Weights of a small mixture-of-experts language model, trained from scratch on English Wikipedia.
Size: width 256, vocabulary 4096, 20.4M parameters.
Experts: 24 experts in each of 6 layers, 4 picks a token, a softmax router.
Training: 326M tokens, 5378 steps.
Below are experts of layer 2 (counted from 0) of a mixture-of-experts language model. Rows are named router (the router's row for the expert), up (a neuron's input weights, with its number), down (a neuron's output weights, with its number) and show model dimensions 0-255. Each number is 50 + 12 x the weight over its row's rms, rounded and kept within 0 to 99.
Before each expert's rows: a language model's description of what the expert responds to. This comes from a sample of Wikipedia text that the model never trained on.

# expert 3
Prepositions, articles, name starts. Prepositions and articles such as in, a, with, of, plus first pieces of names and words, as in Du(four), Studi(es), Writ(er).
router:59 40 64 56 55 38 38 43 45 57 37 46 31 66 63 55 64 39 66 33 29 59 54 44 22 36 53 52 49 65 53 42 50 56 51 58 65 49 37 67 42 36 54 41 44 43 44 34 62 55 51 64 61 53 59 67 66 62 32 38 48 42 44 49 56 56 64 65 28 24 39 65 54 33 43 54 40 35 63 29 51 62 33 46 37 71 55 58 28 57 37 37 69 45 74 45 68 37 34 61 43 51 72 40 55 56 45 33 75 58 63 40 73 37 48 71 54 61 38 60 54 34 65 30 65 59 58 55 38 66 65 62 40 40 52 33 63 47 48 52 52 64 31 28 34 61 62 54 42 38 32 62 64 43 64 55 46 34 36 51 58 54 31 39 50 33 65 59 68 35 68 54 64 60 51 42 34 42 56 33 65 68 43 36 47 55 35 69 58 37 61 41 63 60 52 59 61 39 38 52 65 35 42 42 68 49 57 62 37 38 50 32 42 34 43 53 57 40 26 57 58 50 45 33 54 57 54 34 39 59 32 54 45 46 55 33 54 37 37 47 47 44 39 37 65 36 41 46 55 45 37 64 50 61 60 69
up0:64 45 63 47 49 31 40 59 53 52 33 57 57 36 32 74 77 48 74 49 50 61 62 52 70 30 73 46 59 63 56 62 43 59 52 39 41 34 62 35 43 28 43 52 46 62 50 52 64 65 39 45 44 50 66 54 24 30 39 39 53 51 54 42 44 37 62 45 44 33 30 28 47 41 47 40 38 39 71 53 56 42 58 42 72 48 82 36 49 63 67 61 59 51 21 38 42 43 49 55 39 48 34 61 32 47 40 62 36 65 42 64 49 68 37 53 55 57 45 69 45 63 48 43 38 51 39 48 47 69 43 46 36 52 51 43 45 41 66 43 59 48 40 52 53 39 36 56 43 37 33 49 57 40 39 56 47 59 36 70 32 46 63 45 32 54 50 53 53 34 63 78 57 58 81 59 41 38 44 45 67 65 41 58 40 33 53 51 52 55 51 42 57 39 58 40 77 69 57 54 41 58 44 40 68 57 59 66 61 28 74 43 66 44 47 52 49 48 57 60 49 77 35 62 50 73 45 61 23 57 56 41 53 52 46 36 71 30 51 56 66 44 47 29 59 61 44 42 60 40 38 41 45 68 50 40
down0:52 64 48 29 36 42 43 79 49 52 27 39 43 53 60 72 42 56 49 65 60 73 29 49 69 45 47 56 57 58 33 55 43 52 49 60 54 59 70 70 70 32 25 59 55 78 52 74 41 61 69 69 49 64 38 57 59 48 38 34 47 54 63 42 53 53 47 56 65 57 43 59 62 39 48 62 47 36 44 51 49 39 52 50 38 21 60 39 67 50 65 49 59 44 40 43 62 70 35 62 54 30 31 59 55 65 13 66 34 53 42 67 46 67 54 34 60 48 34 62 44 60 63 68 47 55 42 53 33 56 52 73 52 50 62 51 47 52 38 56 49 55 41 55 33 67 77 44 41 43 53 38 49 62 50 57 35 45 64 40 52 37 40 35 53 48 23 49 49 33 49 42 31 66 45 27 59 60 57 61 39 65 58 45 54 48 53 57 40 45 56 49 43 55 38 27 59 38 59 42 38 43 66 44 73 49 46 39 47 24 57 43 36 53 40 53 49 52 33 30 18 46 56 56 46 43 61 67 51 53 48 38 58 47 49 56 56 36 62 61 55 37 47 67 66 45 64 57 28 38 37 37 53 35 66 55

# expert 8
Function words, word endings. Common verbs and conjunctions such as was, is, and, has, plus word-final suffixes like -ers, -ed in names and prose.
router:62 45 62 59 55 40 43 53 52 53 33 49 32 63 73 53 56 38 68 41 28 63 47 45 41 40 59 48 41 60 50 46 51 61 58 66 62 41 43 45 46 34 60 34 37 37 44 32 63 43 46 68 60 44 57 57 59 58 36 33 68 49 44 57 58 56 64 72 33 36 52 67 43 36 47 55 44 34 67 33 46 64 47 38 43 67 66 57 31 62 43 44 70 59 72 43 69 35 40 62 40 45 67 45 51 48 38 38 67 46 63 38 55 30 45 72 51 65 39 50 54 35 69 32 64 64 61 61 38 62 68 68 33 42 57 36 62 45 40 65 57 68 32 40 36 67 53 57 41 38 38 64 59 49 60 40 42 32 42 63 60 55 24 35 54 43 74 53 57 36 69 59 63 62 55 42 39 49 60 25 66 71 36 36 50 55 35 78 66 59 60 40 64 62 45 63 72 45 40 57 64 30 48 47 67 51 59 62 51 39 46 30 40 50 44 50 51 34 30 59 58 33 45 27 51 57 35 46 36 58 32 55 38 38 54 38 50 41 46 49 40 46 39 48 67 37 42 48 56 44 38 59 54 61 67 66
up0:54 45 26 55 58 46 24 63 45 45 41 58 70 54 55 53 54 66 51 27 64 68 59 46 48 56 59 46 68 44 56 41 45 50 58 60 41 66 43 50 58 37 44 34 57 47 32 34 74 22 57 42 58 33 50 57 35 32 39 47 57 53 44 43 71 45 59 51 41 32 55 29 36 44 51 45 62 29 68 54 45 56 53 40 79 57 41 75 63 44 61 63 48 45 62 32 54 31 74 43 34 48 44 37 65 49 65 49 51 34 60 55 52 61 66 45 61 73 30 68 52 52 47 51 65 46 58 62 41 65 54 42 49 63 43 50 29 52 45 47 44 41 43 60 49 64 44 39 56 42 46 64 35 53 31 44 35 57 50 72 72 53 44 54 60 40 36 41 52 48 31 50 64 59 54 35 50 41 52 24 39 62 48 47 54 53 38 83 65 45 71 39 31 65 49 88 67 49 49 50 44 46 66 66 63 45 56 26 20 67 60 33 60 45 53 54 65 51 49 62 23 56 36 40 34 56 41 26 58 48 56 67 51 43 51 57 35 52 59 41 50 59 56 44 47 47 62 38 53 48 40 45 56 73 53 53
down0:54 71 17 43 35 44 40 64 40 45 42 52 52 54 46 62 60 37 67 26 57 54 53 40 39 59 78 55 49 36 58 54 22 56 34 37 62 50 43 54 36 59 43 54 58 57 45 55 42 40 65 48 28 37 61 74 48 38 57 61 41 54 56 57 39 51 43 49 58 50 47 56 50 50 51 55 44 66 36 39 48 39 52 52 61 30 68 28 53 49 48 38 49 49 40 18 43 49 64 54 55 35 58 66 94 50 42 55 46 39 55 65 62 53 56 52 42 44 63 56 37 41 51 69 55 32 61 46 23 28 51 62 66 58 44 50 66 43 34 38 52 23 68 49 47 56 73 48 48 53 48 61 48 46 21 54 63 63 39 51 57 32 59 55 43 33 70 31 55 31 50 46 44 56 44 67 44 44 57 45 57 47 57 49 57 48 46 75 65 84 55 49 16 49 49 48 36 62 37 62 61 30 58 60 44 64 69 50 50 55 49 41 42 69 46 40 43 72 39 49 71 60 21 58 46 41 54 38 77 41 36 45 54 44 48 41 54 51 52 55 40 50 43 46 67 54 60 72 64 40 45 44 54 53 47 59

# expert 14
Coordinate spacers, pronouns. The invisible space before the slash in coordinate strings, opening parentheses, and words like is, He, A after names.
router:58 37 62 56 48 41 39 32 39 61 31 36 28 65 62 52 57 46 62 40 35 65 47 41 36 39 41 60 42 61 54 37 53 61 46 63 45 41 41 63 42 40 60 40 40 53 32 33 56 64 47 64 57 56 58 65 59 60 30 33 54 35 34 35 49 60 58 57 32 35 45 64 44 44 48 64 44 33 56 36 49 59 39 42 40 71 72 58 40 66 40 39 78 27 71 42 66 41 38 59 32 48 66 39 44 40 43 36 76 52 70 40 63 35 50 66 54 61 43 59 48 39 63 35 60 60 56 54 40 65 71 66 34 37 44 36 62 44 49 59 57 63 38 41 37 59 63 53 43 48 35 61 65 61 65 43 48 49 43 45 61 66 31 33 55 35 65 53 53 35 64 68 62 59 61 47 38 45 58 32 68 67 39 35 53 60 31 82 53 47 55 35 65 65 50 65 61 31 38 56 72 32 46 46 59 50 58 70 44 30 43 27 49 52 44 41 55 38 35 45 61 51 40 24 63 58 53 54 33 62 34 59 45 47 54 33 59 40 40 43 58 52 36 45 57 38 42 56 49 41 39 64 65 54 62 66
up0:34 53 41 57 28 46 48 49 35 54 43 47 38 52 48 55 61 36 49 47 52 67 47 48 45 53 43 68 52 57 48 45 52 31 36 69 59 51 64 55 52 60 68 42 53 34 45 48 74 39 28 45 68 35 56 62 30 50 58 50 41 24 56 47 49 51 59 55 61 68 47 61 69 41 45 67 60 48 28 63 38 56 33 37 69 65 57 47 48 44 52 33 64 56 56 35 45 44 65 46 52 83 54 22 44 36 46 53 61 50 69 65 44 22 42 68 47 45 39 49 68 45 37 51 46 56 43 39 40 45 54 63 41 31 52 38 53 49 66 47 67 42 54 42 33 39 39 67 54 46 40 38 49 66 24 42 18 56 70 61 43 47 54 51 40 50 75 74 40 37 70 41 26 52 55 63 47 58 39 44 55 67 36 70 44 41 58 57 60 82 38 39 42 45 70 50 46 56 49 47 51 45 50 41 72 77 55 57 44 26 46 30 52 40 66 56 56 45 49 73 49 59 54 61 30 47 54 62 48 61 38 42 49 52 60 20 68 50 45 55 36 42 60 41 38 37 60 54 59 47 36 29 66 57 59 42
down0:39 49 60 38 59 32 34 61 40 56 55 51 64 39 48 53 44 65 58 60 45 51 28 52 40 49 48 38 40 33 68 38 49 48 41 54 76 36 46 73 68 74 61 58 45 38 44 58 58 38 57 52 66 66 73 63 43 37 56 17 42 69 57 57 40 43 43 27 61 45 47 61 53 47 39 25 31 52 54 41 56 29 53 54 48 42 33 84 36 40 34 45 45 55 55 67 36 65 44 57 50 62 58 53 49 66 71 42 60 37 73 61 60 38 50 58 43 64 43 61 41 57 55 27 50 41 35 50 41 36 54 66 61 49 58 09 50 66 35 42 56 47 97 66 46 49 41 58 40 48 55 40 49 52 51 43 34 62 37 57 47 39 42 51 51 59 46 62 53 48 28 42 57 33 60 51 42 69 58 45 47 46 56 56 62 54 52 53 38 59 55 37 46 35 49 51 30 53 41 63 48 57 49 36 64 62 34 28 37 47 48 49 70 48 35 50 51 49 48 75 37 36 59 52 63 37 45 70 51 62 40 66 48 63 39 68 49 57 59 39 63 46 60 50 25 70 51 66 39 51 56 48 56 56 48 22

# expert 21
Capital starts and endings. Capital-letter first pieces of names and list-field words (P, C, G, L), plus endings like -otes, -ance, and verbs was, is.
router:67 46 67 49 57 41 34 32 53 51 39 50 31 65 73 55 66 41 63 39 32 58 49 34 43 41 43 56 48 62 58 53 50 58 67 65 59 45 45 37 50 43 56 32 40 38 35 33 61 38 45 63 58 54 61 58 61 57 33 39 75 37 37 60 56 56 55 62 35 33 42 52 41 36 42 52 36 28 65 41 42 69 39 42 34 65 60 59 36 61 36 41 61 39 67 50 71 35 35 61 38 56 72 36 43 41 49 31 79 55 72 46 65 37 53 64 57 66 35 55 65 44 68 39 62 66 61 61 32 65 65 59 36 40 56 39 56 42 47 63 59 64 35 48 39 64 38 50 44 43 33 60 65 54 64 41 38 39 41 48 55 55 39 43 56 34 70 37 65 34 70 64 59 60 64 40 36 46 57 34 62 70 52 37 48 62 37 76 55 40 61 36 64 59 57 64 62 36 39 57 62 30 48 39 68 48 59 64 44 33 36 30 54 37 44 59 60 34 35 62 59 37 49 35 48 55 48 43 41 64 36 56 42 31 59 29 48 47 41 39 49 44 40 48 67 35 43 53 53 42 32 69 54 64 62 57
up0:80 46 52 70 45 45 39 28 40 53 67 51 41 51 63 57 60 50 40 74 55 58 44 49 43 53 42 35 38 49 35 50 42 54 39 59 48 53 57 40 56 32 72 59 64 59 82 46 55 69 44 51 64 49 40 43 80 53 39 45 53 59 61 27 34 47 37 51 34 45 57 32 54 43 40 40 51 45 75 51 57 46 27 46 36 56 42 63 61 42 64 45 59 47 70 58 43 53 29 39 42 71 48 39 58 55 54 41 49 45 54 66 61 48 34 46 66 53 47 62 36 48 47 51 42 42 46 55 74 58 44 30 22 42 49 63 36 53 44 57 42 50 57 48 45 40 45 44 33 14 41 66 67 36 38 54 48 42 48 55 72 32 52 51 47 66 56 69 39 39 44 46 36 45 65 62 64 57 69 51 54 55 57 41 62 46 32 59 44 52 59 59 61 80 51 58 61 73 54 43 42 41 62 67 76 43 66 39 53 48 38 52 54 47 36 36 55 40 52 55 37 66 44 72 43 47 73 51 51 51 46 27 33 33 34 48 60 51 60 26 45 66 20 49 56 48 53 58 37 24 43 66 53 48 27 63
down0:57 54 57 57 60 45 31 21 44 23 49 53 49 57 33 40 49 84 30 62 25 49 47 42 53 49 43 46 66 47 47 51 48 47 47 58 52 61 51 50 34 57 43 65 48 35 63 41 57 74 46 52 42 45 74 50 34 58 47 36 15 60 40 42 60 44 49 42 59 63 52 64 34 48 43 54 48 61 35 41 41 33 52 63 60 34 58 55 34 42 81 20 44 61 40 60 38 46 51 51 64 66 37 46 55 46 56 26 50 60 59 49 71 49 66 45 46 50 50 50 52 72 38 37 57 54 47 33 17 35 67 50 60 54 50 58 71 70 41 49 44 42 76 42 61 45 44 31 66 55 59 45 38 50 47 56 59 42 53 62 69 57 50 77 62 41 40 23 60 55 53 59 53 64 37 57 69 34 60 66 54 49 44 42 55 51 51 46 60 48 57 53 60 65 53 56 45 59 58 49 62 57 34 56 29 48 85 66 45 43 67 53 54 43 39 47 31 22 56 52 55 31 70 41 72 24 47 65 46 50 53 43 40 37 58 52 40 51 48 42 37 59 51 61 44 57 46 26 46 43 53 38 56 67 55 55